Experts of a small language model.
Size: 11 layers, width 224, vocabulary 9687, 34.9M parameters.
Experts: 64 experts in each of 10 layers, 96 squared ReLU neurons an expert.
Training: a variant of SOAP for the experts, 281M tokens, 8573 steps.
Below are experts of layer 6 (counted from 0) of a mixture-of-experts language model. Rows are named router (the router's row for the expert), down (a neuron's output weights, with its number) and show model dimensions 128-159. Each number is 50 + 12 x the weight over its row's rms, rounded and kept within 0 to 99.
Before each expert's rows: "comes before" lists some tokens at least twice as common just after its tokens as in all text. This comes from a sample of Wikipedia text that the model never trained on. Tokens count by the router's weight.

# expert 10
comes before: ",", " (", "i", "'s", "a", "u"
router:34 49 51 60 54 48 42 54 57 46 47 51 56 55 41 71 49 43 34 50 59 64 58 41 47 48 48 53 51 52 69 48
down0:39 56 19 56 47 43 34 43 51 64 55 64 62 73 36 69 58 34 34 45 60 73 25 14 42 50 39 34 63 48 42 59
down1:45 64 67 45 60 43 63 43 39 53 42 38 43 67 39 52 38 58 41 53 48 45 72 53 13 52 62 51 56 58 44 45
down2:67 68 32 45 63 35 64 52 44 52 48 49 40 49 61 67 38 35 48 57 44 51 36 41 55 34 58 41 86 47 54 35
down3:35 58 49 44 49 45 62 08 49 59 54 63 47 72 18 53 37 37 56 49 59 58 66 49 47 39 60 54 60 80 47 75
down4:36 50 43 64 42 58 40 57 42 20 61 49 58 53 43 59 47 42 40 62 47 43 60 45 34 26 34 63 41 32 76 27
down5:48 38 62 39 22 41 28 40 48 75 55 70 66 37 42 36 42 55 45 46 40 43 54 43 53 43 58 37 52 30 45 31
down6:61 47 46 34 57 54 63 57 53 61 60 56 53 57 76 40 46 49 53 67 34 37 33 53 62 57 54 61 45 40 66 60
down7:43 48 32 47 32 47 53 69 65 52 50 33 22 35 63 59 52 27 33 64 53 73 39 44 64 33 58 62 65 49 41 57
down8:38 42 67 36 47 65 52 47 57 52 76 34 29 43 40 46 56 24 53 38 61 44 64 30 63 62 49 20 63 55 46 40
down9:55 54 60 54 45 44 60 63 54 54 36 33 43 51 61 25 53 52 54 50 47 70 52 60 44 42 57 46 76 36 42 48
down10:40 53 46 54 56 58 63 28 52 31 46 59 44 61 32 55 40 44 51 42 48 57 80 52 47 56 44 31 42 53 64 59
down11:22 78 35 53 48 66 55 51 62 61 39 57 57 46 48 58 45 51 50 43 28 52 73 54 53 20 66 53 30 44 66 30
down12:60 64 53 30 78 39 40 52 38 51 49 33 43 60 34 57 60 52 42 48 55 73 34 64 80 51 49 66 54 44 31 27
down13:53 64 59 57 50 40 46 49 58 53 59 53 48 65 65 62 34 53 46 52 61 44 41 43 23 37 56 59 80 35 44 31
down14:49 56 58 60 37 35 47 33 28 38 63 45 49 52 60 34 54 56 60 43 24 37 58 48 19 54 50 57 68 54 77 41
down15:67 55 63 41 47 48 67 47 75 59 33 76 25 40 65 45 45 44 46 58 52 49 39 70 40 55 62 59 54 45 40 63
down16:73 53 54 36 28 57 40 56 49 63 22 54 36 53 61 38 32 44 65 64 49 62 46 38 69 57 40 45 59 38 35 44
down17:51 55 51 68 36 81 50 53 51 55 47 45 81 52 67 45 56 41 44 59 60 49 55 70 29 51 64 33 41 45 62 57
down18:42 54 64 62 51 30 72 74 56 55 13 51 35 66 45 70 56 51 62 26 53 50 61 47 39 63 52 49 54 45 62 32
down19:46 57 54 54 59 53 51 53 58 79 55 37 34 47 63 46 47 52 48 44 39 64 60 44 54 68 39 61 34 70 69 55
down20:32 36 62 52 52 59 62 80 63 71 71 36 44 53 59 49 46 52 56 61 36 62 43 50 46 58 47 35 51 53 62 36
down21:75 52 60 52 74 50 60 39 50 45 39 45 54 61 34 55 41 43 41 51 59 58 78 64 42 42 38 54 60 49 46 50
down22:44 59 22 66 47 54 42 53 35 47 49 49 37 36 41 72 55 36 45 54 36 55 59 44 37 56 61 33 79 66 38 34
down23:41 24 63 33 78 56 52 53 51 48 54 62 42 40 65 52 67 65 52 59 32 50 51 35 47 40 62 37 50 63 53 30
down24:60 49 66 42 41 32 53 49 38 67 64 44 56 53 28 57 50 57 57 44 57 57 70 41 67 45 48 60 35 35 48 53
down25:51 46 64 50 58 50 28 39 37 55 46 44 39 47 51 79 43 37 60 38 61 42 46 70 61 69 28 40 52 34 25 28
down26:56 33 58 38 45 70 51 45 66 51 48 32 41 37 63 49 41 30 33 76 48 46 50 53 46 62 47 51 37 66 49 44
down27:36 53 48 47 28 64 54 36 54 42 27 56 48 55 56 58 57 41 56 51 62 35 45 58 57 43 55 63 34 57 54 57
down28:41 54 39 51 71 44 52 65 49 51 59 65 38 64 46 43 44 53 69 39 34 43 52 49 67 43 70 49 58 54 58 37
down29:26 51 85 73 45 50 48 40 74 19 52 57 55 47 30 58 17 47 44 23 41 51 31 43 72 65 66 49 54 51 45 59
down30:69 37 67 39 37 46 33 53 50 44 52 47 70 58 56 42 52 73 53 47 56 73 54 71 43 55 63 47 71 33 44 53
down31:39 61 24 46 31 58 74 59 64 54 44 48 47 30 54 59 58 55 49 41 33 54 49 44 52 36 53 63 41 49 45 50

# expert 24
comes before: ",", " (", " of", " in", "s", "\""
router:34 55 35 35 64 50 53 40 50 50 44 57 44 47 53 42 55 63 47 32 35 43 60 52 55 40 53 49 59 48 53 51
down0:47 50 53 57 58 50 40 59 51 44 33 64 57 45 59 27 29 60 57 74 39 81 38 44 35 57 61 41 45 41 46 47
down1:61 56 47 56 28 44 49 55 37 48 37 57 56 59 39 62 54 38 47 71 42 43 49 57 54 61 45 53 37 29 43 38
down2:62 57 41 54 61 43 50 58 50 61 59 55 55 37 41 53 50 51 32 52 49 42 70 72 58 62 60 32 47 28 54 52
down3:34 37 49 56 46 55 37 40 45 34 33 42 67 52 44 56 48 58 62 56 71 65 51 29 61 61 27 44 27 43 56 71
down4:35 40 61 39 29 70 56 53 43 39 47 38 41 42 54 29 58 36 48 42 46 35 49 35 46 72 34 63 38 70 58 60
down5:45 45 66 31 44 26 43 39 43 27 52 51 52 51 35 42 55 62 68 55 64 34 27 63 33 42 35 49 55 64 39 53
down6:65 45 52 50 51 61 61 37 48 41 41 41 46 45 34 42 30 60 60 43 59 52 29 23 57 65 51 33 46 56 51 35
down7:50 35 65 33 52 53 29 44 54 49 39 54 73 44 50 59 43 68 62 68 64 44 48 25 64 51 71 47 38 54 67 47
down8:58 51 60 36 32 43 62 46 50 51 54 54 50 45 33 51 56 29 56 32 39 47 27 43 48 39 51 50 66 52 39 38
down9:61 58 57 24 69 38 73 86 35 49 51 35 41 32 52 67 64 45 42 62 60 33 42 62 35 48 63 39 50 42 52 53
down10:69 29 64 65 50 40 62 35 45 64 54 53 42 54 46 58 45 48 43 67 54 54 54 63 50 48 30 62 47 54 61 48
down11:62 68 35 52 42 48 57 52 58 64 51 49 44 40 57 34 64 65 29 44 55 72 32 26 60 54 37 57 57 33 32 44
down12:67 59 36 45 37 38 51 68 56 53 44 55 50 57 50 49 51 43 48 48 49 42 42 50 47 43 59 56 58 32 47 67
down13:50 73 42 59 39 65 45 41 51 42 73 62 62 55 62 52 54 38 61 44 68 58 45 49 48 60 38 54 50 55 39 65
down14:48 76 56 53 44 62 35 59 61 49 57 64 46 65 50 59 34 39 63 33 43 62 49 64 54 57 43 65 50 53 36 54
down15:56 64 66 32 60 62 57 58 29 45 41 53 44 72 47 61 33 45 36 48 40 44 35 46 54 50 48 55 57 44 59 70
down16:74 52 47 34 37 26 62 54 34 44 55 64 40 70 62 68 47 56 55 36 52 68 71 42 55 57 51 39 62 44 33 60
down17:32 56 44 31 55 49 52 73 52 39 65 39 39 53 62 57 54 29 45 40 43 61 57 43 46 45 67 45 50 47 80 45
down18:50 43 50 57 56 28 45 42 25 28 63 63 32 53 34 50 54 54 54 37 47 30 49 65 49 66 40 49 63 32 57 61
down19:25 27 41 64 50 66 62 36 62 49 79 17 50 45 43 56 51 46 51 65 24 45 75 22 64 39 80 38 44 67 54 58
down20:55 70 72 45 54 46 29 50 57 32 42 37 53 69 53 60 40 40 65 47 56 41 50 60 50 45 38 67 40 47 16 48
down21:52 23 41 56 59 57 46 37 45 71 40 32 35 56 51 30 60 59 47 38 62 62 45 41 41 29 54 28 53 60 58 63
down22:59 49 70 37 66 45 49 44 59 59 22 57 50 36 52 54 52 56 64 70 73 51 74 52 38 38 70 64 47 62 49 42
down23:56 42 32 62 38 37 55 47 26 62 55 48 50 44 51 29 55 62 48 54 39 59 24 48 34 64 77 50 52 55 48 68
down24:85 55 50 45 57 42 53 43 50 54 53 67 62 50 40 47 52 29 40 45 55 51 54 71 55 39 48 58 44 39 30 43
down25:61 69 47 38 60 75 43 55 51 63 58 21 48 47 49 57 50 55 60 63 76 51 43 36 60 55 47 54 53 37 39 40
down26:34 51 56 58 57 52 52 38 55 62 41 65 69 51 75 57 42 36 56 49 61 55 80 66 63 53 59 27 54 47 80 63
down27:34 57 43 47 57 51 54 45 52 59 59 50 50 41 25 61 68 54 38 34 57 41 48 49 43 42 43 63 44 56 51 41
down28:40 59 48 42 50 40 72 42 52 68 44 42 38 53 49 34 39 49 62 67 20 59 38 78 38 50 73 51 32 47 42 41
down29:63 63 45 52 40 52 54 79 63 31 50 52 45 78 61 51 66 55 48 37 54 59 50 74 56 54 43 81 45 44 56 39
down30:51 45 34 45 70 26 69 56 37 54 58 49 57 43 53 66 29 51 60 49 67 33 56 70 53 45 45 36 51 57 46 52
down31:71 47 54 32 66 44 57 53 39 69 66 55 50 56 34 39 41 65 46 66 31 70 50 58 42 51 40 59 46 42 67 29

# expert 21
comes before: " |", ")", ";", " (", "'s", "O"
router:34 59 48 64 43 54 52 50 38 59 47 53 63 49 64 54 40 61 56 61 56 59 58 48 30 47 62 53 60 55 63 66
down0:53 57 41 64 44 48 49 37 43 28 50 51 14 36 45 62 55 78 70 62 57 51 67 49 50 51 51 32 41 63 57 53
down1:11 47 42 61 69 53 49 45 39 52 46 56 53 32 48 27 73 51 49 62 39 50 61 53 43 52 52 42 57 39 49 62
down2:49 70 62 39 49 51 64 46 77 48 52 61 34 62 43 54 63 22 51 34 49 23 46 66 49 40 62 45 52 53 70 41
down3:51 57 32 25 70 62 66 48 58 58 32 53 49 45 26 60 59 47 55 59 40 58 47 48 47 52 38 49 66 39 51 53
down4:55 32 45 32 72 51 59 38 40 64 71 27 30 26 43 43 53 41 43 64 62 37 45 52 39 46 40 44 49 27 46 51
down5:56 38 58 66 59 51 59 59 59 63 54 36 33 53 59 46 18 55 57 41 56 28 60 56 55 57 53 44 72 49 32 46
down6:57 56 49 56 72 61 57 56 54 34 37 55 39 60 55 45 55 54 23 32 55 54 53 31 35 56 82 51 65 65 67 56
down7:54 50 34 56 33 48 48 51 51 71 53 64 49 56 50 30 53 38 66 41 66 57 59 28 41 54 47 70 56 39 56 48
down8:49 53 50 55 63 50 29 48 62 53 64 46 39 40 51 60 44 48 35 58 30 49 51 63 49 52 43 62 35 46 46 52
down9:40 38 63 60 48 27 44 69 66 56 38 37 34 56 48 53 52 48 21 65 61 53 62 38 39 57 63 58 40 55 47 55
down10:75 49 49 38 61 55 65 27 39 70 73 59 50 51 41 47 51 46 42 72 51 51 60 60 39 56 44 34 39 45 55 36
down11:54 63 52 42 42 57 44 14 61 45 57 45 42 38 49 37 39 56 51 47 56 50 64 64 65 48 74 46 35 37 43 64
down12:36 45 51 66 73 60 52 74 61 42 41 40 59 61 63 56 38 51 43 57 44 50 55 53 57 54 53 67 77 27 44 40
down13:59 49 62 38 51 58 38 58 51 49 49 72 56 48 48 25 59 75 63 63 58 51 46 68 77 58 54 39 75 25 48 60
down14:39 64 58 38 50 72 47 35 42 50 50 62 37 68 67 34 50 59 50 44 35 48 39 44 46 59 32 55 44 33 40 43
down15:52 56 42 70 38 38 46 62 31 76 49 47 46 69 48 56 49 49 26 42 66 42 45 54 41 41 50 57 41 64 41 64
down16:46 51 37 28 63 23 55 59 64 48 40 56 36 60 47 38 62 40 41 33 53 60 57 44 50 65 47 37 36 60 56 54
down17:46 24 41 50 29 73 42 58 51 36 46 39 38 41 62 49 37 49 41 33 43 60 53 47 54 51 66 36 28 59 46 73
down18:47 43 47 50 73 55 44 47 60 42 32 58 57 46 59 55 64 77 45 62 56 45 50 52 58 63 41 54 48 63 47 58
down19:41 34 59 32 74 47 81 35 49 51 53 57 39 40 46 43 49 44 57 59 48 26 61 52 42 42 35 45 53 68 59 42
down20:53 79 27 55 31 52 40 53 51 49 52 63 33 49 48 59 57 61 43 52 55 32 42 45 61 55 59 48 61 33 63 40
down21:60 38 67 45 48 56 64 37 67 52 48 35 47 54 48 36 53 65 29 62 44 49 32 39 21 70 29 41 61 62 52 48
down22:36 35 30 43 64 39 49 23 38 49 39 61 45 41 48 50 73 32 58 41 23 36 48 35 60 33 42 41 47 50 23 60
down23:57 44 40 53 46 53 39 60 28 57 28 60 66 64 77 55 67 69 52 57 58 42 67 38 65 35 44 63 45 49 52 53
down24:63 52 62 63 44 42 65 52 68 51 36 27 39 44 41 36 71 39 39 63 59 37 47 56 41 66 53 57 50 72 63 32
down25:48 48 35 48 54 59 43 51 51 44 46 68 65 38 43 66 42 51 26 51 56 45 52 49 60 25 29 51 53 59 52 55
down26:69 58 63 50 38 61 58 57 46 48 76 60 54 46 55 60 53 61 78 29 43 64 44 61 57 26 41 68 56 34 53 52
down27:49 68 71 53 52 47 56 68 54 37 45 38 53 64 49 35 44 61 43 33 50 32 51 47 56 47 52 46 43 59 51 58
down28:54 27 24 54 47 52 73 57 64 41 49 47 34 41 50 55 44 38 38 51 20 51 63 31 54 81 52 39 54 63 82 47
down29:66 55 45 38 42 36 39 30 58 65 53 61 40 67 43 70 47 44 44 47 53 22 40 74 35 28 62 40 61 49 56 33
down30:50 67 17 73 53 38 77 52 45 61 64 75 41 60 33 65 40 56 38 33 67 49 64 42 51 38 59 52 56 59 40 47
down31:55 57 69 57 44 48 59 35 65 71 60 36 49 55 42 47 58 35 37 44 53 59 57 45 62 20 46 60 53 51 39 45

# expert 18
comes before: ")", ".", "–", ",", " ft", "th"
router:47 67 42 55 36 57 45 45 30 47 62 36 52 48 38 33 35 58 74 44 40 47 56 46 50 63 42 42 45 58 57 53
down0:49 32 51 46 50 35 42 51 66 62 62 46 45 51 75 58 26 56 40 41 58 43 55 31 49 58 54 46 56 56 33 65
down1:53 69 46 29 72 43 52 20 48 43 45 63 53 51 69 58 51 44 53 49 56 39 56 56 42 27 52 59 39 52 71 37
down2:58 82 50 35 29 52 66 67 55 43 74 37 74 43 53 61 63 42 34 50 34 58 46 34 30 35 51 58 56 62 57 54
down3:57 49 35 73 40 54 41 24 54 67 51 44 50 39 63 43 42 52 62 44 76 46 38 46 65 55 44 47 41 34 67 68
down4:70 34 72 58 32 70 40 45 65 52 36 58 47 58 16 60 48 55 50 48 54 91 56 52 55 36 45 40 58 52 29 37
down5:36 50 46 66 51 65 57 72 54 43 50 42 46 39 49 63 49 59 34 44 48 63 54 27 51 53 52 38 56 57 50 34
down6:34 43 67 44 39 61 31 33 60 52 35 66 62 43 50 62 49 30 80 59 40 67 49 41 44 46 56 49 76 64 72 56
down7:46 35 52 63 53 40 52 62 65 32 65 63 39 26 39 44 65 40 41 60 58 56 38 67 34 41 45 68 33 33 31 52
down8:53 43 33 33 58 80 34 39 40 41 47 72 29 66 79 47 39 38 55 53 54 24 30 67 44 34 49 38 53 50 16 60
down9:51 28 54 51 59 37 62 67 45 60 65 47 48 63 38 35 30 65 44 55 64 56 63 46 53 64 44 52 52 58 62 27
down10:54 67 51 61 59 52 55 44 55 57 37 56 54 59 50 59 33 37 28 58 43 38 41 53 64 38 44 45 57 37 47 56
down11:50 46 59 41 57 57 43 43 51 45 46 54 59 36 57 65 48 56 63 46 30 41 72 46 52 55 53 57 62 45 60 42
down12:32 53 61 52 63 63 54 52 40 47 39 76 51 41 54 34 41 35 51 65 64 44 46 26 40 39 49 43 24 39 43 45
down13:51 51 40 45 72 38 52 44 46 54 32 46 49 56 49 47 68 50 54 49 48 37 37 66 56 46 46 67 42 74 54 51
down14:39 65 37 45 56 30 49 57 30 58 43 48 39 59 58 58 54 62 59 77 35 43 57 46 34 39 50 24 50 33 39 27
down15:51 44 39 57 51 72 49 35 37 40 52 32 53 18 35 50 40 50 46 70 55 68 41 46 42 61 61 37 48 62 37 50
down16:55 43 40 48 60 61 57 51 66 39 50 53 58 60 57 35 60 52 54 37 38 59 54 50 44 45 64 76 30 57 51 58
down17:61 44 23 40 30 59 64 47 45 47 60 52 67 38 56 49 35 45 65 32 50 31 52 42 79 67 55 48 41 45 19 47
down18:46 65 51 53 69 70 49 57 57 39 81 60 25 43 40 63 38 61 51 48 54 58 64 56 54 52 35 49 37 65 52 52
down19:56 38 69 60 63 74 50 46 61 42 57 36 43 62 39 63 41 68 68 45 48 51 54 42 52 43 49 62 55 45 66 55
down20:48 38 49 39 28 62 52 56 34 53 34 68 51 43 32 49 60 82 66 50 59 42 29 39 53 47 55 75 53 52 63 41
down21:59 70 66 61 57 53 50 66 30 56 53 72 44 61 56 60 47 34 57 27 53 43 42 82 47 47 51 35 52 48 45 25
down22:15 45 46 43 46 47 72 46 70 44 55 53 55 34 57 44 59 74 46 34 59 44 49 55 51 24 60 27 62 35 76 40
down23:56 58 66 64 49 32 55 60 42 53 42 44 63 71 46 70 40 53 52 57 39 35 51 69 59 56 47 61 55 57 55 14
down24:40 54 58 63 44 56 45 64 44 64 61 48 58 35 27 60 48 71 34 53 54 64 44 30 70 66 47 53 60 67 43 49
down25:58 51 60 47 65 56 44 53 58 50 66 50 67 63 68 56 47 60 67 47 42 67 59 68 45 55 67 71 46 65 55 35
down26:49 49 42 62 53 55 56 40 47 37 55 43 55 59 65 40 47 61 46 53 58 52 46 31 42 52 63 41 56 44 34 66
down27:52 39 40 35 44 67 78 34 60 48 59 37 45 58 59 42 53 55 60 38 43 62 47 53 57 58 46 46 40 58 51 46
down28:66 41 23 31 14 36 37 56 57 59 61 52 48 58 53 38 46 48 57 57 49 30 51 47 63 21 42 40 47 64 55 61
down29:58 46 43 27 55 47 64 44 42 42 54 30 49 52 60 50 56 31 14 44 45 49 53 52 44 60 60 60 80 62 81 63
down30:34 48 61 48 75 49 53 53 60 47 62 48 29 74 38 57 50 23 44 54 18 43 52 59 41 63 39 41 49 56 51 59
down31:74 44 66 48 63 51 34 60 24 59 67 52 54 47 46 38 63 59 66 49 61 49 28 90 63 56 52 64 70 57 50 55

# expert 30
comes before: ",", " |", " (", "°", ";", " ="
router:34 60 44 60 54 57 56 56 52 59 43 47 47 59 51 47 50 59 31 29 27 44 63 42 45 55 55 54 51 53 79 56
down0:51 37 69 44 51 58 44 56 54 68 41 46 48 33 49 52 39 58 38 61 64 64 40 55 49 77 32 62 50 47 55 50
down1:39 46 48 40 64 72 42 59 50 64 46 34 42 41 65 33 25 37 58 39 44 34 56 44 47 82 43 42 33 67 64 49
down2:56 70 43 50 56 55 24 50 49 49 60 58 56 54 41 41 60 48 38 36 52 62 45 55 46 40 30 69 58 40 28 54
down3:45 47 43 43 54 60 50 42 54 70 44 50 39 56 37 35 47 67 41 48 45 54 51 59 66 64 39 41 62 40 56 89
down4:40 40 61 50 56 28 54 35 41 63 43 33 50 46 36 49 49 49 59 39 59 60 50 48 43 60 48 59 69 61 68 38
down5:41 54 63 56 59 58 53 46 53 38 49 51 42 38 36 63 42 20 59 78 62 56 73 48 36 48 44 55 42 37 46 51
down6:29 50 44 64 33 24 53 62 45 57 59 42 39 52 32 56 32 18 42 58 70 52 40 47 80 54 37 46 43 65 41 45
down7:40 42 20 56 56 61 55 64 35 35 63 67 39 65 50 40 56 60 44 50 66 61 51 60 28 56 47 36 54 41 53 51
down8:60 45 55 51 58 51 42 66 63 33 61 35 54 59 39 67 40 44 27 42 68 41 55 61 46 33 57 50 49 60 41 58
down9:45 35 40 72 55 61 72 33 61 32 56 48 43 52 59 24 57 59 47 48 40 54 63 34 72 56 75 46 64 42 62 47
down10:36 40 77 52 62 39 63 51 52 61 31 37 54 58 47 45 47 44 64 59 45 39 49 27 54 31 55 60 29 53 54 35
down11:54 29 50 50 67 65 55 50 49 57 54 39 37 62 60 45 25 54 55 76 39 41 61 69 41 44 69 82 34 55 56 39
down12:66 55 50 30 53 92 45 36 61 61 62 48 49 32 31 46 38 61 58 63 44 59 52 47 60 63 69 52 51 60 52 56
down13:52 34 54 29 38 73 84 42 58 49 18 57 49 54 64 55 56 49 41 66 57 59 44 30 50 60 51 41 38 47 68 40
down14:44 38 44 37 53 36 27 40 62 58 58 64 65 51 45 30 55 63 59 42 48 61 45 40 77 32 49 55 62 42 27 49
down15:45 60 57 37 44 57 43 44 49 48 54 38 37 39 50 46 31 51 60 35 60 50 45 45 13 46 57 46 51 43 52 48
down16:48 58 35 48 37 40 58 34 43 27 51 54 38 52 28 28 44 55 39 40 35 56 34 53 47 45 53 31 52 51 51 49
down17:42 56 44 63 51 67 37 31 39 65 67 42 53 29 59 55 46 33 49 57 56 59 56 45 45 44 53 82 53 67 49 52
down18:68 57 51 44 55 44 55 64 57 31 45 48 41 49 48 68 52 52 62 45 59 40 52 57 54 65 31 46 52 48 46 64
down19:46 52 44 42 37 38 66 55 39 39 34 38 38 47 48 67 52 34 49 58 36 26 37 33 19 48 70 46 39 50 58 36
down20:56 58 67 42 51 47 44 76 51 45 36 47 42 65 39 40 34 50 47 51 53 48 59 15 65 63 52 56 41 48 52 28
down21:52 57 40 46 46 47 56 52 40 28 33 50 46 39 60 51 70 67 66 62 60 51 37 28 26 48 49 42 66 66 51 61
down22:39 47 70 46 17 65 49 43 57 62 43 58 65 55 51 46 43 60 39 37 52 43 38 58 57 43 45 66 44 49 51 61
down23:52 74 45 56 37 47 48 69 59 30 51 34 58 65 67 61 40 31 66 61 48 53 46 49 54 38 40 54 25 71 50 44
down24:67 37 65 52 37 60 42 61 35 20 38 40 51 44 61 40 64 63 42 45 43 52 44 44 51 56 45 70 41 71 50 56
down25:49 48 58 69 58 35 51 45 60 71 64 60 50 55 42 51 60 56 59 39 61 45 48 57 53 47 48 53 47 51 56 73
down26:46 45 58 41 42 50 55 53 48 59 59 61 64 46 46 55 46 34 48 80 69 24 61 70 61 45 67 33 55 50 51 30
down27:49 31 29 35 64 59 67 52 30 42 49 49 43 53 57 35 75 57 57 52 38 51 80 24 41 66 40 51 54 44 57 50
down28:36 63 22 54 75 64 43 66 45 66 39 26 46 58 54 63 56 38 44 35 53 53 45 56 56 41 57 58 42 25 46 64
down29:53 34 27 91 53 27 50 35 54 55 71 61 33 52 52 49 59 54 45 41 66 65 56 53 55 33 42 47 54 45 51 52
down30:42 50 43 44 42 37 64 33 47 50 57 55 58 44 75 29 70 67 28 37 50 45 42 35 48 42 41 41 49 47 34 51
down31:55 59 50 33 48 48 69 59 65 45 61 68 58 54 68 62 47 52 56 43 47 49 45 35 42 37 42 58 30 50 60 56

# expert 22
comes before: " |", "–", "%", ".", ";", ")"
router:43 64 35 50 55 67 48 56 27 56 38 51 54 47 39 51 55 54 69 43 49 58 45 42 45 34 40 46 49 57 62 53
down0:72 70 54 51 35 43 59 42 38 44 50 43 48 29 53 62 49 52 47 29 54 37 38 66 66 58 55 54 56 43 28 23
down1:44 42 55 36 65 59 43 57 30 58 57 42 42 74 59 37 69 50 54 56 50 35 51 51 78 51 78 48 50 46 46 27
down2:35 36 54 75 36 56 48 79 44 47 56 59 71 47 60 48 56 39 49 52 61 65 54 43 49 50 27 54 63 37 65 45
down3:47 54 46 59 47 45 53 55 45 55 25 58 33 58 39 38 43 52 50 38 54 59 47 51 47 47 65 73 54 62 54 47
down4:59 36 69 47 12 58 44 57 56 70 31 59 42 44 44 56 46 37 46 63 48 45 63 50 37 42 51 39 39 63 61 62
down5:41 49 59 45 38 45 58 22 54 31 50 52 43 60 50 69 38 53 56 62 68 41 52 37 71 54 49 45 40 65 54 57
down6:45 46 58 44 51 44 53 51 37 59 27 57 63 36 59 50 66 66 55 58 31 52 57 55 52 47 44 43 73 64 55 78
down7:46 39 58 33 50 58 45 45 49 47 61 54 56 64 58 06 56 64 39 76 23 28 63 70 56 47 57 55 67 52 46 50
down8:81 39 65 40 56 38 50 39 54 65 47 49 45 65 66 49 42 51 45 59 42 33 42 38 53 65 59 70 37 70 58 46
down9:46 53 67 57 61 58 45 58 41 47 42 63 47 43 45 35 52 57 66 55 73 38 35 46 56 49 71 45 50 34 58 56
down10:55 50 19 56 58 45 64 34 30 47 34 59 59 53 47 50 31 42 60 68 28 62 46 66 65 71 57 55 35 61 69 36
down11:34 52 47 45 72 44 48 60 83 58 52 45 47 38 49 44 57 57 43 33 37 58 52 60 62 56 54 23 67 37 52 52
down12:42 48 41 47 35 43 65 24 70 25 65 35 44 43 28 44 67 56 49 70 55 51 61 48 53 64 66 56 39 45 70 52
down13:47 53 58 53 69 28 40 43 64 19 42 43 43 52 34 58 52 41 38 34 54 20 41 58 46 40 57 62 39 45 67 38
down14:56 34 46 47 51 59 55 40 63 47 66 40 31 36 59 69 45 45 49 43 70 37 40 56 48 66 47 44 59 47 44 45
down15:60 77 65 63 43 52 34 40 40 41 60 40 65 50 45 56 52 56 41 39 48 60 48 77 54 44 64 71 38 56 54 46
down16:65 65 51 57 71 65 44 52 62 37 55 54 69 45 61 63 59 53 63 57 58 56 62 60 52 56 41 33 55 55 68 38
down17:50 24 47 68 42 36 41 40 29 45 62 51 32 44 36 47 47 44 52 44 51 67 62 56 48 52 48 38 54 45 77 70
down18:56 30 46 23 45 66 65 55 46 19 51 51 52 55 53 41 34 61 52 55 37 54 56 35 38 49 34 56 56 61 47 50
down19:44 64 58 51 63 40 56 38 67 36 68 41 54 13 58 45 32 48 26 41 54 51 70 58 29 48 46 73 34 60 51 39
down20:52 55 30 51 55 54 39 58 44 44 40 48 38 49 45 54 48 55 39 42 15 49 63 56 49 57 45 64 60 50 58 37
down21:25 80 41 57 68 39 62 72 46 59 72 48 40 36 49 28 66 54 23 49 46 59 38 54 57 59 67 53 31 61 18 60
down22:46 47 46 42 52 40 48 43 54 42 44 58 57 52 48 47 60 67 43 55 55 49 41 49 74 53 29 71 39 52 50 29
down23:24 65 50 47 57 69 33 54 56 48 76 63 47 56 54 47 34 54 49 53 56 45 64 44 44 39 49 65 40 57 50 38
down24:67 30 60 47 40 33 50 40 57 58 46 50 47 68 51 40 52 73 69 60 55 50 30 73 41 58 38 61 52 57 61 57
down25:49 40 46 25 36 49 43 49 73 53 66 62 54 38 36 70 64 44 55 39 56 56 74 59 63 38 38 44 42 65 38 66
down26:24 56 64 65 54 46 65 35 62 52 38 48 64 27 74 38 56 49 58 71 52 38 57 39 53 69 67 55 58 36 41 33
down27:67 42 55 49 40 57 49 60 40 63 66 48 45 79 52 55 50 60 45 58 49 32 46 52 57 69 37 26 42 36 26 42
down28:39 53 29 63 20 40 74 63 49 42 47 54 62 51 55 59 51 50 66 73 70 57 29 41 45 29 48 43 46 51 46 48
down29:66 40 41 39 73 48 44 52 32 39 32 40 42 59 47 35 42 61 82 44 46 43 34 47 59 44 33 47 54 61 47 50
down30:56 42 53 72 65 41 44 65 54 69 46 50 59 39 35 47 61 48 30 59 61 41 46 41 41 51 57 80 75 50 30 53
down31:45 34 26 53 52 54 37 47 65 31 53 51 51 35 47 38 58 57 57 59 44 22 82 48 55 54 48 51 48 51 57 64